config = dict(
    experts_per_token=2,
    d_expert=320,
    moe_layers=[0, 1, 2, 3, 4, 5, 6, 7, 8, 9, 10, 11, 12, 13],
    balance_bias=False,
    beta1=0.95,
    seq_len=768,
)
Below are experts of layer 6 (counted from 0) of a mixture-of-experts language model. Rows are named up (a neuron's input weights, with its number), down (a neuron's output weights, with its number) and show model dimensions 0-95. Each number is 500 + 40 x the weight over its row's rms, rounded and kept within 0 to 999. Numbers have three digits each.
Before each expert's rows: "comes after" lists some tokens at least twice as common just before its tokens as in all text. This comes from a sample of Wikipedia text that the model never trained on. Tokens count by the router's weight.

# expert 10
comes after: " of", ".", "'", " in", " for", " with"
up0:538465509481411476533545587463529587478488501492515469573436483482455461547468544566430496522519439476495473473466578578430495472509539513525553521485504538457488476478451513551541512488432511549487478447544476503505469521444471460468561520433521537494508488520489477546530510573467468465
down0:504542512473479438519546496510488521355507536444510454602544489502472532537523515531473497483584510550478480529488526512403502476487504529563439476488532431485506494448478528508525496536480564525525502551490520517532542492490543439390567510443414509485488516512484464629511515482569487528
up1:496537498431504487580531489475517461578421531471518545465476492466429486521506470402500455476564515495559463522478486509492471523535499543458482547470525576548467533468391608507438519488428532534503608509473468465462487459505450527455496457450532397415512536417522531449525444477488475497
down1:531506514504504468501514521464440527484523413489560520510478476457519480495499448602512525546502468406479485510531539469501488443584501442451500471481559521455558501496516547547475493399473503445570376500524532506502511459598432460540538510497486483477532537507475412568489455617530547505
up2:481478599534502485493416479452500467515464545497526485550515470493450536459469475452539505479445492632552479486501439415463502534537557409523564511504473540443541474458506477476501482480488503481517513497553487426507482499443426458470496422476503495471460585533513453518526521509574545465
down2:489529554428492497493497525545519468586430513522516523517492465525473545445508565535440508610506515516560476506520499545545508455477529517461530535491594489538418559534472532405454484526564451504630566467477448467486539462479508542491444478458529495481562473490520486490508482467540431428
up3:479479544588517442454500500536431538500477482465508488542472525485446486507631475498497477481548508503501455503510489562557524507388482515468506483534531482532471535528510505566446521572525503458557550501530456491578525560554485452561502560533450506509470520547500540544519528510497507453
down3:499529455476438456478501477454476497512446499507519494484472564538458465496521484587480519545446485526454481541430494507498481517528483466510476482493514476497527389489536491439454507524536531500493542451456494514620517535512574519423508476559481546554525511513577473502460505571491514520
up4:407489474504657480490480477476543519462516539435498475449516568556593466523587496462494499500461496526526577566536504475482525430457455521522468522519486559508490463504451506595517507489501516541491529483540563484434550521514516445483517509507518510480526492428424456486533535507556511434
down4:500500517447469530471578563494487452492507526462503549520498547491530487547482482518452454476500492499465453514536554475529477447508532507482524514484513507486495528557461531521485428513525417454545535490506455502454508489501499493449521492510600434488464581496534504447494552459507574474
up5:548502567431514519498483439531561496517488499546534550538501507483525498430510506452518508475517508445511466497430530510452611459532515512480569470526497465539468545448470506590457449522483530481438501534551482503474529439509478505547501511546488467514480435488462534546527532539497503508
down5:537540493492471469504540561538456487563543493493487573491557438586459476525488501420503500482526523515485453373485481483531618392544546503495488520479503463458555506541496523482493444507551533487496491559446497541485509438464501492526533486485524459452526492483481470495513497425425450471
up6:510513518489466524638455534594550520520466475512477529454483448555503537531441480560493471510451512443495494511485490493461496548451496518518518566490472513501510554550505466503479553511511440443453531494462499520494480476435473456487448491554487487477531496462548464498546496485476574500
down6:510542523467544443502573644553483506502484493507553501492497554442472425468549433534539478481452525538529456507509532512532475553499487475444451472411513489564634508464575530449443548573491456499469508399554459522538455454525487485473494532507515409587457402546567504533466534503582542475

# expert 11
comes after: " |", " ", "|", "1", " (", ";"
up0:645523516465472453458534480481495511513497493485552461487460532521502548466451521437465509576505476544525560559501476562458457528473570539530541476394556505458477520543496527496554469501532450498454584409476470494481538572509469535516523459558579504471487495522513488467442492588509506554
down0:501500530562551618530486510489488510534492615493492487526416493420491543520501425519524486444507444538517432418529538512507539507477451449458494439506499486518478451522488542496510572463477519409491519483524517455401479593467472536428481545516467590537562489563501555465529482506495517460
up1:439542526467502465463480442435503542471530488485490608500539497498452466557521556495397559539520481503523538552436508436519480486571510499465436494535471463464514500577534529554508482484489473567454468490474513481464483506478497568428472477499527518502476534447424424508531535510553513473
down1:575448512595488548497539563416485445512572534423426478527442428452621504456540483473566533519487484495482525504479514543471543567478499492445520481462482500531479505483524512511498488484486493517534490506590565477535504534500502549473518500512520470435474500531405476529538534492508436513
up2:513486560465472606507502538460553543575440514431449474459506482498603524521490507502455521534523489512519449439466538511536472526595482501491451522470488494475491548530415497495461506465523462475513415475538501510538567527478451498504480503491453467517498503573507467519491487519484516557
down2:483538450515485511493549505509449515466480496494483508478524456439508495427486505537519530535573508546466506559550446522467554551529456479501496520563522541470512521503531514492490484469595453484512535440549453470478559447399545532538538478576586444498519460537452530519567519499473539442
up3:577456555515574491461423553515521537463571502492472584442446492438494465474602499529490430527474533508511482500494410466495447512542539539476498474511553453546488531482448463481493503585496516452487512510517528475505492451501526495471444476561550471564577541525449448460534461556507474466
down3:480436543438463469491488468387502506478480513545464521485488503484486448529506474530523476511527485554463514414489502538518499541470540475539457536504445544527461523454443487492543467448436494503584473532460479521545489483503467490506533473477460595520474501662414459489506487439510562503
up4:490570517504544418524523559466481510473521539523523476593402534425454521493554471529562404561519520422515502490544437503376533547470545482480487472477563480497470483542547548568524502539556473481482545495476552485471568559547549520496561477504543462537503530452417510584509479518449487579
down4:566568466445512545466493465478496454509508387517449480477520501499555550521460585402478599501503485537498479505548518493602458529461473479516515486479474417532513471498473550520515523452455514506611459509448548571441540578482446494526519474441591517464561498477522445486532480421592493438
up5:536413501299507523393454444527527482515448494483505454502494488455488517538464493489541588455513463444489453501437534508463525506552514544543502582452553485489495534513464498568417509525471476557601492500527472500534477523502513563472469488516509501446546482531529436538508517522515642475
down5:576494553504452478454513525537499563484504483523492500515481549529553581543516527533518589445482466490493500481441548591469535498504496567530526503497513439443484489551525550501456510517470511531597504490485479521511496564501522493512424499440561487522443497504443560513476459510433486560
up6:535553461481571505522494507509446544476545524523504532454532517487519577547544535498529489565502478512495554506479446495539549505495545487497448552497441514562554453462483506526500580495517463507514479507518445477523466517518445548500515448514503513440520552524524498464467503492485611475
down6:538534493582537484497445531464533448430597568501470492452435558476510560510455470524501504504495561517431521519500488425496509573460542503545509490505419458535444501516468440469443517486553456463482539519479502486539525566468523469413505532464505448528468455535450488551458455589481531396

# expert 1
comes after: "\n", " |", ".", ")", "==", " =="
up0:534509550491554474539498549479484504537511529487489498499521540501489528512501542464489562486518532490537506520501437516511431417462496506547465480515493585439523475495449509446382531574454421454479471542551481466447484515560489461531568533584519489413531519391465448450553534469460506473
down0:559431495524452540540487571449517491542517480532458471541492497490494535440484497401525504515563452504510529500519507522479541535463524492513470510591463475514431525505488490514508491489451521546470519433597445598544488566519446477447483500496523536499491481627555501542478530493437499575
up1:496595538447447481501528451547491507548451518415472512543488383536508508492484500492476520484532453453534498506476497456518481557527555452495525534450431577453520510535481487516504435521530513554510555511477460411517504517541475489532518526522505541438461486496480430519518520486495529558
down1:534493441542462479544507515564484462483541509529377442509443544542515447447518452490449534497513519522484502482501513555473501500486522481468464547520567550495472459531516483545466519478510489437492404521522514467479454457506527487465494508547495449496599437541492505514504518514554477505
up2:470532591468524553471531482481532513464499499479553481507467449497454486514476517470481549527522412500479548500438500563545545533467520462509475476521493544499467519473542398531474479537479474498466510461468531502577575494503532571517406484454413557532486531514495529520525456512578552493
down2:515516469508471479513506536505480501500551561525486508490494535477498494460459528512534598491474497465428486462581526414548536498448514516535424499498568460499524516557460474500545474513551504438515518492513541488443528471444512464528499528543435549524530484523520469466486503528412470579
up3:506489495566479469554415466491523515449547514511479569504520417561459455506531524566481464499403434529491531451509463498455546512516473443474435493441523473446518429505450480505373545471571507571474461478470457496476475541444519485488518473470516457509455548529505510508476481498532512570
down3:472504570514525481464518514451510521577489516511503513585483484443520517519483548468501498546507526475546537502484535501505513506457482504424469488512465473544465547483391481434535455515515449552504577484526500380483502501646551535550585539469542543526440490484482540513425494448513494479
up4:536546579508507554523497544495507506544478480513489500466545493501512428455567527551476449577518460512430610491561453450447497510494517565510440555453444453447484531453573481497511506557487412531539526534539563493480478456564544523504464503474535460513517508434455542456533475448458499524
down4:453442492462491471460538515529491484519553501488544491556528484464478504490491537494425508526597452538582483423531514496502553495559466572478560460480473571487482523515460502510474528492485464440474515527481558481525496499502523481522509607539516587500474502483482541521467470543481501571
up5:512516483521499643537525515591556415471479528544479520520565485564515403510541475525552539521511486459471441490524507527488482497540496575457552506530430510579522537540471542540536530518480480489576507472524551575426488433568550511498511487569476518513483450441511474523523473474481484471
down5:504548484512511498538484524515487475540524468463548495499474492501485492494505567488484518511454498488498526634502492469523519486526474534498555469561467537455527499502516527544582481506495520538493468518444462548493543445556465534592448454542450508518488586495518428520457572519459478509
up6:491450468532507438515472582586503440436499458470526483456536398503531486489517526455472543467544596431454478466427510450515463487474477484497458434535515581515514461532483472485515523537523456545559521491492542435476466519462518413484498432463580528483570523475502503583483536508560522530
down6:525509439473473508431502511519501431490524387499485462495499536552465451499513481544513569563499468442481485491508466468553498437494507465448543511508604507494550450584540498399488534538520457497491446475517459514487518467510489457547543534521537435492518445543518531486489503462487538533

# expert 4
comes after: "-", "\n", " the", " a", " of", " and"
up0:589552589479546550472533439528525472485443529541501463539520496515601533519445556457492569486549465530465533495528447481405557480556519455536510524550513503541420549499465475558532448466542565529442460493461514490460544495500521473567468485521419424558513518464543482483501428565465485442
down0:477451514506537493509545479511567508454429542520526470461547589517523444461449470477496504444527509544534424473587547533426447460465489559468518521490526629562464494506498577501526462561481523524505468523458580524524487423438525539505538503403601453515523582488512506522577514454606515450
up1:467619547574470515502498556450451471463469497552524476498453490543461519423457526476505516487521443533530561485481498555448461536590488482491550444471515500525480519442546468440519496444457490496541491493571464487572512492521466543437504526543410520487451627504515513528454411492479488572
down1:471599510549464489512504519442489516489539474511495481549492454521457495513446462491527523515496480501434529555492475503449470606508475449563532552445504484513434438532505466479587534444522432500484526527517506510561517543532523529527442472531418501532430597456475521502547502491447375521
up2:537465632480442459495570471459431505456517415518469580583552467521512443477504505447473568540514522504432464497553504489522477418532530455482432480489463480498498462411405486552587539489497544445498475456505530493476510542488544524459459509537469487564478558455467517497495482438557443534
down2:542548543533547497483533488561492449465571571472459473454473452552526469453552512486517545500567535506515491511471488521522456471514444449513493586535531416499488500464545548526522486509472502454456477535565507529437457546466554506484465529493518529535530528523519415513495408495438450494
up3:585503561657465496481512506466505485480536484524520497496472510516533496467455579502496484577581562542480511459485473459525542547452478460520496443508491547515482506565467475463527468489517495419481549489539471521508562542450534485519505470492493436507478535538550521547547516532553471508
down3:536548499531548427412484521465467467493545442451541441491490546465466560492500498520488546573522509506533444559466411579495532543536476489532447455537466576498523502516464456429502483529495498576440442467429466517532447508516495521519494541429532461518533546498517460508548498486479480503
up4:501491606466623590555521531494507494521461476498461537498542498527453542464505463533500497505487523483540475455484411455556555523429532472505529464560486516483545530553533527492521443561526476465569474475473456464522515471458441523493503532558499540525489519527488506549504597499515487498
down4:450509504553471457531512536545501504545518473517554512447431538557411533514402494419441497427518561529516439570507458475461532522498493507466446513527489435499453478557539495570476522524557490470540489491478507538461553520530489472451490559461518473517493437482557512546510564587530493518
up5:514516570449529559540459492467461533559480477438503509505473491558506536485482480495488518484498531420512457524408537522528529451480448443439503473523508501417494512481493464540464462504480464484421525452442511394516577531516528458445475491430582501496535511502535540487527473508557510557
down5:474513472535541551522451492471467581559551374430504548499536555544515485530528529540544540526546528511509501523498479502501537483476546497438428503431488505485504528497489480463477462447583506488462534456489518533493557515496491521534491512485551425475558487546543516489535522523540603503
up6:546502547503465507588494538428542490413476477406526470523547503461496425503530428464491441474486426475523575494557449435462530570510519445453547483427491527495507437510503537489399523521483453496536569529525479476444512489507493479509545456493540519463467549460547446498519450545517495558
down6:595499468527438564572482516500487511510545465505542448482520495429502512458491506560481507554525507531519543411531564514540455559464552606483504498469444484495492512544519514528464462431512480598527505500511524492438516434461452471442551508483548531529533504558481489476508422471554393492

# expert 15
comes after: " ", "1", "2", "0", "9", "8"
up0:564482466575496510493570481396577452490501503525530491500419492569560535446589466440481493487492533477470464510502412510513499514565488558461541546543473556537549471525435568509573444518548468470514453444506511490491444507521544487530513527526532447458513485517477452494495466511532506461
down0:511518487490534486440485522487375492477499569478459518534554466463453497501569463487538533492435541460556501492534526484473568473469459497529527554539485447474475434494479398555480484485489490497491440498485531501448532529477466466475575464452506573539454498458488515579474534465435506535
up1:521567549520530453485551494561471462535530530471539393488530503466458557511524449501523581483525514388538443525537448461487480473433459493573433511486498528434524535526496475482491530569493554462503506475457559499403444488541553489529451470508445496490525518466589475520477496549522507542
down1:493433606607560550492527540532487515477496486517395529436451505483406471510518545534529488483493504522455566478545525498550438488523486519466576538434551572443518462422571603549530525519499520523487513488499472527453445447490542536515513409495505564545570455484466520491469506455492474506
up2:542437581512496550487519480453469454532481475496546479517482506506575534532421574467500491525518501464534549483586481425422465507489542523424520459476515520479520474453531496473510465475526522489543475528479531512502524470521492551470522511537434481517482531514482542511460527488568485515
down2:432501529548537557494441456410518509438518598471482493521425516466473471521564536487415522424523503550457509515468490533524513484510493539507437482486487487463531527488524478505502455613498450560470485535454498462520413514489509497467442555497474473543441487504477444473492547484497553421
up3:477428513579487517502506469455488553505552481499547438520548532594513525498513453554465534502521550548476484483522537516556482449468524590547499564454526513433508546538567438459485494511470491517542549507470570461564513445464466577476437503600492471465467495511440543491518462478562526544
down3:489514532516566507477495472431504439516471506492471451425493491531451525429484548455500487501494454530510532463472501502576430498479485485529502571526488500517495515501423486514444530474492458413529454509541460493505526490511488557470451615557546468485483487544528442486483495528472554526
up4:482556449584467433570536448489366529482500451514531485536598526493425524513487416565513502477551596452464511462517521534452523542521376517446499501484517520453531463446465550503481482519533532510472501436538583454520427535485507502503493429443499488489481501486458451470453544547505563469
down4:485496486497501577540516583526610464480494514493544512507520494465558509441439493511466504566454473487503480551460485563463587485529561549583490435512496487537518542504538475414491521551483513468583578565441503512475537456506484490526475441534566475523474449415537499512563408493407497519
up5:497515525556549549499530506443479471485511539475549533506513502455589510472443466513510488479447535584450526495548582531433552443435519493539520545542554525471503476492482540497474495458479560589444520528456456537489517517555485442482434433602553499504519489558507490524524486547489524543
down5:484481532493475477516538512539453528521565491488478476484506480431485529481441460532500518502484466527530504484423511526495433487485447504422551425554424469451538469423498454513498533535491547476500539485532497541485497431500466541547483435471475522492447522555433535519496529497383491521
up6:569471471525451510576492464532432496506432524493497508501445490517507534423466489586505570498486523514557513492451534453515548499477445459519488526553486490512527483486547538500495542553475487541516443462522568515484508452488476518477489503507478537517486493499482520543508461522471499500
down6:535494486460526425461497502554524522455493521511527470542576540556403525572503489456478524452518470468490515482560505498544529563528552435424473565485496520480453472513509523548525510477548459533479569536508477457526397493455577550500493457447498516447565522485454508454492469513490506491

# expert 7
comes after: " ", " in", ")", "%", "5", "4"
up0:639451489460566470543500437508490514436498539473539483507512483532590489545528497505547506494563494450448459485532504503493559502502513458451475482616538449459480491512423471531474433525473489498498395565507545510523521501479552486505592490546480556514477594479498487509491479538493575463
down0:451562488511497456481515516486506450505516557506470446468477535498482536500441398503501482439507557482537518567481512481432460575562563503506470467450488523577505479474498577353459402478461498483524449555478475450510455495438502522516490524506494538518505486498458466480487501462478465473
up1:450563480476480487561470541495506506560411508478447474518536521492494495487520532473621510528466456492495605520505555545455463487515540437565455491479416470488475456499497519454503494500498445560496483531545535480492531574554444528508521483526497504450486418509441450498521454500523436514
down1:486513628496505477540503506518415505552465462516498528491434472528373529522499532512469470443484486478477519490520525453526495473454452517523525538485511418490512464534389460523519444480490492509477489516516491579505448520477571486413525493540518511464459486517556608423536583520511461481
up2:562541682575475535465506523410484502604583497501509504501468466418524443530446449501472448542456417496441537467520451476507485456490473475547554509461466475553543537486568441506537548459507518503444486484552517474483471478499472495572496462510514513487491463483478528488524562514447554471
down2:454432535498481493528449514480453516489529502504488546444537434415473560493465502521558453527486495518498558557512452477534488458514481503513503551529485473459541452562482489502552494510450484510614486432528551563469550483461490503457446453453492494556560457481500384529457511444534493483
up3:446455528571478505419530565532489491431496517530526494545504522534469449518465515513494559551477452453503599578509477558510532467535531493527435444456475498547427590505511532501477478520484453430524546530579495505499477458479463463489400516494482497456462551501484531477493450506508442542
down3:462523497477498466460481447456534512467493543502454488475408525510502542498459512464414517549563542525533493511560501498567517495495502540449487505489483463591555397492471527497486370491585497521491544474472476537551476514535433470473431536518479541527494498567443574473512582513473514438
up4:507528527493534535429501488561476453518536517536471542557465470511558445471483490443522504487434466527552547459580477511527497543447450441485477521451504509496498470478508486498542450533522479520567527463445470452558544490539475536362557546517518443520560464498512530545507490471483555575
down4:527487514511547458467416454567552519472493444557541467482465504412485499538523519565545445477487483490494491503490526485503445514506519560545538493393451456493476479537501508521513558493510521468473545473502500443551490462449414454406565506471492508549490485524445481484433519486486450529
up5:544428522550531604460448575513492482531471501547543518491496509529504495471491523494479471513516462442553542538458456534471520454459486468509483479529561540492516511446479599510528498494540520529549416574506432553477480580528501505544514535458497568617471627483471505500514499427465495511
down5:544510502543534441478506482503508557480567504445504505527452567551499610448499463512526513505440450572453583485548462462543428462516458462530513551464418497473492510449515496479516501495549556479486545488507423545557475516516503564541500519433590483520492436553588476500482533571539528497
up6:509455467433487428529463486528533535456485507549507530504439504455506468521521540580469515557507375535527531523479450490464525489469541527514503424432468511493570542475481471503500548529520497469468472501513507494480456496524522439562483530439454574558532509485478481488446452510496548481
down6:560508421397546536529546491496533537476542430520496536502500576489453419600475536421462498472441587480491497518524519589486495490433517495532504547465536431491485527449426479426491464502522423485448467423469490510524506459540555520516530535520503499522468459498472506567509488413564500470

# expert 3
comes after: " |", "|", ":", "-", "==", ";"
up17:465451487467532499438469474400516484483465491444514622456443463598527505496442476511534482503518563488458581464505510495530498496548440536575604493472523434430459525479386477473494454533512553455538518541439484530509526507469509484481495477541543473483495458587558478518461474505592535454
down17:502481395496493461455523512504481463482506578491472577492559524486476434519470440465589482485471515514508566560538449463464516494450521510454501462507514522519486523590390577511535454575498594508549562523441512434499475461524490501436477426458508497467456570545553572496505578532475504500
up18:494552589480586453472543499461549534487516500470598440633506497581508553502497472517515532508462516544536465495538502534507511500488494533489502558513526466522458489513444480532515516489401476500424536452416441480500484589468501488543424450462459493550478526501529508498462442483472489470
down18:469498444441533551504512466536491495466497534443461513479495479493500570479479475453465571569520492506486520503458496498536468480431491476533493472546455450508541545511455499440458486465508490474521501548519487481521504451553473549427485482504556528476519596462520467509555428533522533511
up19:498522517489553589553581459480582515534503445425482441511572523577495447494528417547415489550496492469461504515531515535527484555525474505561539481382553518443464434423580538492414506490545454407519526479504477557505475505429534408453446476497579498543511496441468522467509491500513441507
down19:463607530488449463536468503544441563493482447542515476510476552556427497536497497498482511508585489460552422421524459453444416492548501566543514550463488519534511513605551533508518517503479512538460544546483537497466440434461597461490506485468525468505534546549467520464556450505507475464
up20:498436484507494418472535521464451571500478500505480514522468603561489508559497532485477475495526454502464497503575447489455412541497484460503546550546535513437494531546423523547532503514511457508488550496482565548515475467509519510538507483517528509473483540545509512502441457454523467544
down20:439414505492512501512480542489488576440481563537549489478472458546519560548506541499470480511485528487439582526445570484487461483471475545485470490484448564461475515567505512555517542529599546502549456516506453403447481462548430546528482450490510497448515525448503481514402528492571571487
up21:482442482430536558473494453542530450466502513459462496509500492557529529479545510441505465469495499531465492448427531458477495490450488427556488528470577560450486453538479500481520481563470516522468482472483480462482466500510494502479500540493453533503540477516513530480487508483519491528
down21:464458473497531509514535548512515564547508521467497495531545579488494452510530484450478462520535481504517510545523469477482481519556453583498523447458470473486478477500487632545516555504521511548444502530532512507457517528364466444470499566510486550504513456445454506492386489427393523493
up22:471568504457470522519482499503476519508449512481468444560507445488545467447490585481559542573485502566497561451548463461474528481524478464490490458440501420500458525536508506504520506478563441578429520580487487557547503559508504536416451540466538593494571492477495494464525518518496470517
down22:467554496522546468541533432503514518437502522508493503535447489491474517489511515550591523551512478492490437560500441511528513510562534530531502504497478504511525497435467514419489462452453494528502531469499500554499552482477556471492486443405527503512493452533468435560541501479539484477
up23:459489458498474495465539455568530505499448513475545499515445510530498607547477541567538505534478507555559536509457411508512475479524527531509485486471512478498474483426441566448509503559520520432505512439465503447480517527540469573466485450503526535530453536484397526442516438496456497553
down23:435501445467473537511484538539525539440491422458531519463543531468492560520475507502512522517504476513482518482504507515482454437506511523493477559545492470534516492503475537529509447527481513472456594479533505517505452437516474470484510546569478494538499529536470548422506535511546466516

# expert 8
comes after: " was", " is", ",", " were", " are", " be"
up0:511453458478456453458540511512539524491517537534533466570471441519492424510411485430477539573533492525499448482507464475482490501483499529483484445420493507472526504517463475552499538493464548522542467526522464480519437530524498501552495431542523533473493540392539540539531517509451479510
down0:497496466523481401534493504482438452455507529433464479444549495538595426514485503537502489496502510483465464556456558474467528459497556589459494512482492431497567494429474493453417517527522485467499480475462564494500475465473529447531565555516500428469512493531484423473509413508533451513
up1:527572514531511547574471460486477469546518520513506499441543420540567534470528486495511495492478495546532492514573546540497478495457526506500493467535541522511463516489392497484522493517486486525476498517558422568495485498510522441546421561476519520547523520620507513469461513510473496464
down1:471489439501542595444471508467475494580527489494494471588497529529519537393473443553512515593554507448471485485507510515501536412531532532566438443471514509509450465521440538479491504436477523500504487473538557508434469525554468513529483556469562505492540497498550468425548425498561550539
up2:523507604510523504521555533540521563474519507471458569481551522481460509492371512480480575531504502470512459499488510535433484443481444460498563516583437505526478471488540483502524539494594469476472450500426483466506486513508508507511414536485514503531500489586539514461464530490463585546
down2:468553509557570466525486512503524531602491521599509503512549429461481531460468475498479456536480479485503517481412478422508523558509467471511442502523506538496517497490536549421454405521500473401475486484485501434521454497488475484472509597561499479542504524508425469533509532426571503523
up3:511552479546483510520526487481461428543510533400525565471478520455495532483487517483443449528542525501496500475462554503504481546491420468552522532490498567487487505474544442431534494508556571485529472453551506504535495458508524490485573555525497460526530530508475468530570539502520517511
down3:450492484501515528470487451519492461444510587515437506509448513493461486430494557469422519522460495533498486397522527504451544448448471554501488546511414547507461571484504474491517516485473472558538481566517457489484528535485426480513365488471522547474577459504488546509418505485525475518
up4:487485496514574570614452495403468468439496497551483503486510569475470503491530469530409427527503510478484498533505498500508466441503522538572591558488566492542557578444520486549477549421429542491521481533452539513522414525488495503597477438530587418504471484478435464521518429526479522561
down4:502518504549535517557498522505542535442463458496493537500514440531513550492477512507520499497462535581425443496509525477499549519479422514487483492443580450445522436480464429507472434490517503481553485446509509470494561505546502485537424495465495516437484484495426485521538553527472560444
up5:476515574435535602493520479538527494500492517503505504553469565547526492498523475512406535494518550455563482497460510404414516501531510444530453543463547515443569474537489462475492494481497549550477427490509538513482617492576451457523515486412509556517424520493524447407444528453470536433
down5:474487455578528455545516499551514523507477495419425449381512478505464571522487590493491372524459507513505559515506468537429444482489512496526569483537501613491565520476459492569592503541491519569415499477473490482497501517493511515501520491524461507490527510516439607526547571463528525510
up6:518481484477475590592526479571501524496520494577475554459525417538486596485500521507458511470527491513554494466504518537544542480557436469565491521413528554507486520537446511589557531477538457500459492494466509470491539592460522456479498510503469500498510491532488556509546514487495546526
down6:455448459490473507444477465522422437493546442500489463535547506527436553514508501533516533580465498570501482527438435471480449492522530541502533506532538506504464453481516456502466434451422534461506477494532531540509416460464491538454478496495481432472416478478430465471510533601481493567

# expert 0
comes after: "\n", ",", " —;", " that", " such", " well"
up0:587486495495478515556522500518543472519513484446491543479524495505464519403470508530465493502518570465474446516464496530541490500504565522519545573517535490459492483501436488480504545502486501530459451463490419568472484491533452523562438453457430481495521565533454469453534432526463509526
down0:585492514493532556535559428494519420437556578519430472437546508535486534528490522503528491463479512560480465563473522478501490479562445546507498523492579487484456486564492498504484524463567540481379539443433490517472393494558460505465493485500481521478453460500450544489479464505422527495
up1:431519408450509525518494575469486452484540470509560487533471436488503413530497551496490435510484541477446521455546487461522447473488528437482477542453460490530507521444549468474458403501529502481508432458521512511501491503559504474471508493521521500452524498475509522490501530533544491486
down1:518472506558531497503418494500542409519486486433522457464455524469504494539508536479465383507504523499483542566489487410486469482494484543513548515470560621472552480580493517514559503537437546445504555470520570512492544560551489578459503513492498488514455490473508494485554468464498487518
up2:550511627501505507499525454524491450480430508561440409500519470573492528489450487453488585519515468501453484533505521509528527487580499489543499508440505569493476463450457527489596469448508474499461519494497529529536525423512487498458533417511459523431530447420476517477438528506486516498
down2:609440464519448497518517504444533548463492561489580513561524518483523546501473533502588481516529534480532482495515478502450479503489482497482477446508487523505519445483506462494461468516511518498498483473480441457532494499482548498482506480492541500532538526564530439516561532498516475484
up3:518537474519538485537537484476491447481500527497511577467519530503420429467423528478447532567550472428520469478518507412475457521467450530465561406396578531511627533484463506535518518492457439487444428457521496597481461558530515508484545490507462556478535466463514543433477528502505496508
down3:572439569454570505499427488507627494513527526508443495538549559476509437557578447555532459492535529487483535513512497514459489482454466491503451497574527466536498505523478487436407493427516477537534503479463490452437557559524490546512441522494513483438473482470499542487495563482509494513
up4:528427505510580483535536538532554544554435557425506498457511512439519532527466490457490486506517532480528545453549441479530526529522470419544524518484553521485518496434519543537479536505451515488511494489500453567544512485532477480478458578525518546526515496531501498523506452508491565510
down4:524551489531521507487461460555487473454436422515513480501579554509440516543504469540394488477476503540523545509530487516514501489491453530524494522426495503567395489476470449498478451346465479504508522493459477481507528502509546535511481505472516535518542528445476493457513496455470496478
up5:594519509504550548496441493515524583447541472612466513477538471534532471475479504541486455500524425524490416539470479482519466484502481506434468483518533449474467498532551467568509533549530544419486535504482484465451476515480500583540482517546477490580556481548474521460475535511491471498
down5:472556490572456500537554436541504506470459472493446441494468489453508496481494501545498483477516522492513562510507479502623460476480507531522539496566485556483497508498481530507541526533419474478444522545587512530489506437488507483482510454437552552491537518583497570499452528486495488483
up6:507498465473532530520522508509499504500511514522390555466526534469562568501533536524480501538498452513470518487461496476530519572461494492493527500542501476495484480518511526557482522501551565464454539482628500518546575456522446513541488514458528537548479456449484547496492539470540476484
down6:531557471500544428424559578531498514503478521482514407511532476510506511537513490550483487407536524561534465466557526486536562454500519501484507529534498416508474457446488535501495523521536482557463513526485514491453473541488479483482554500427541422536460485523554380542500488521541492526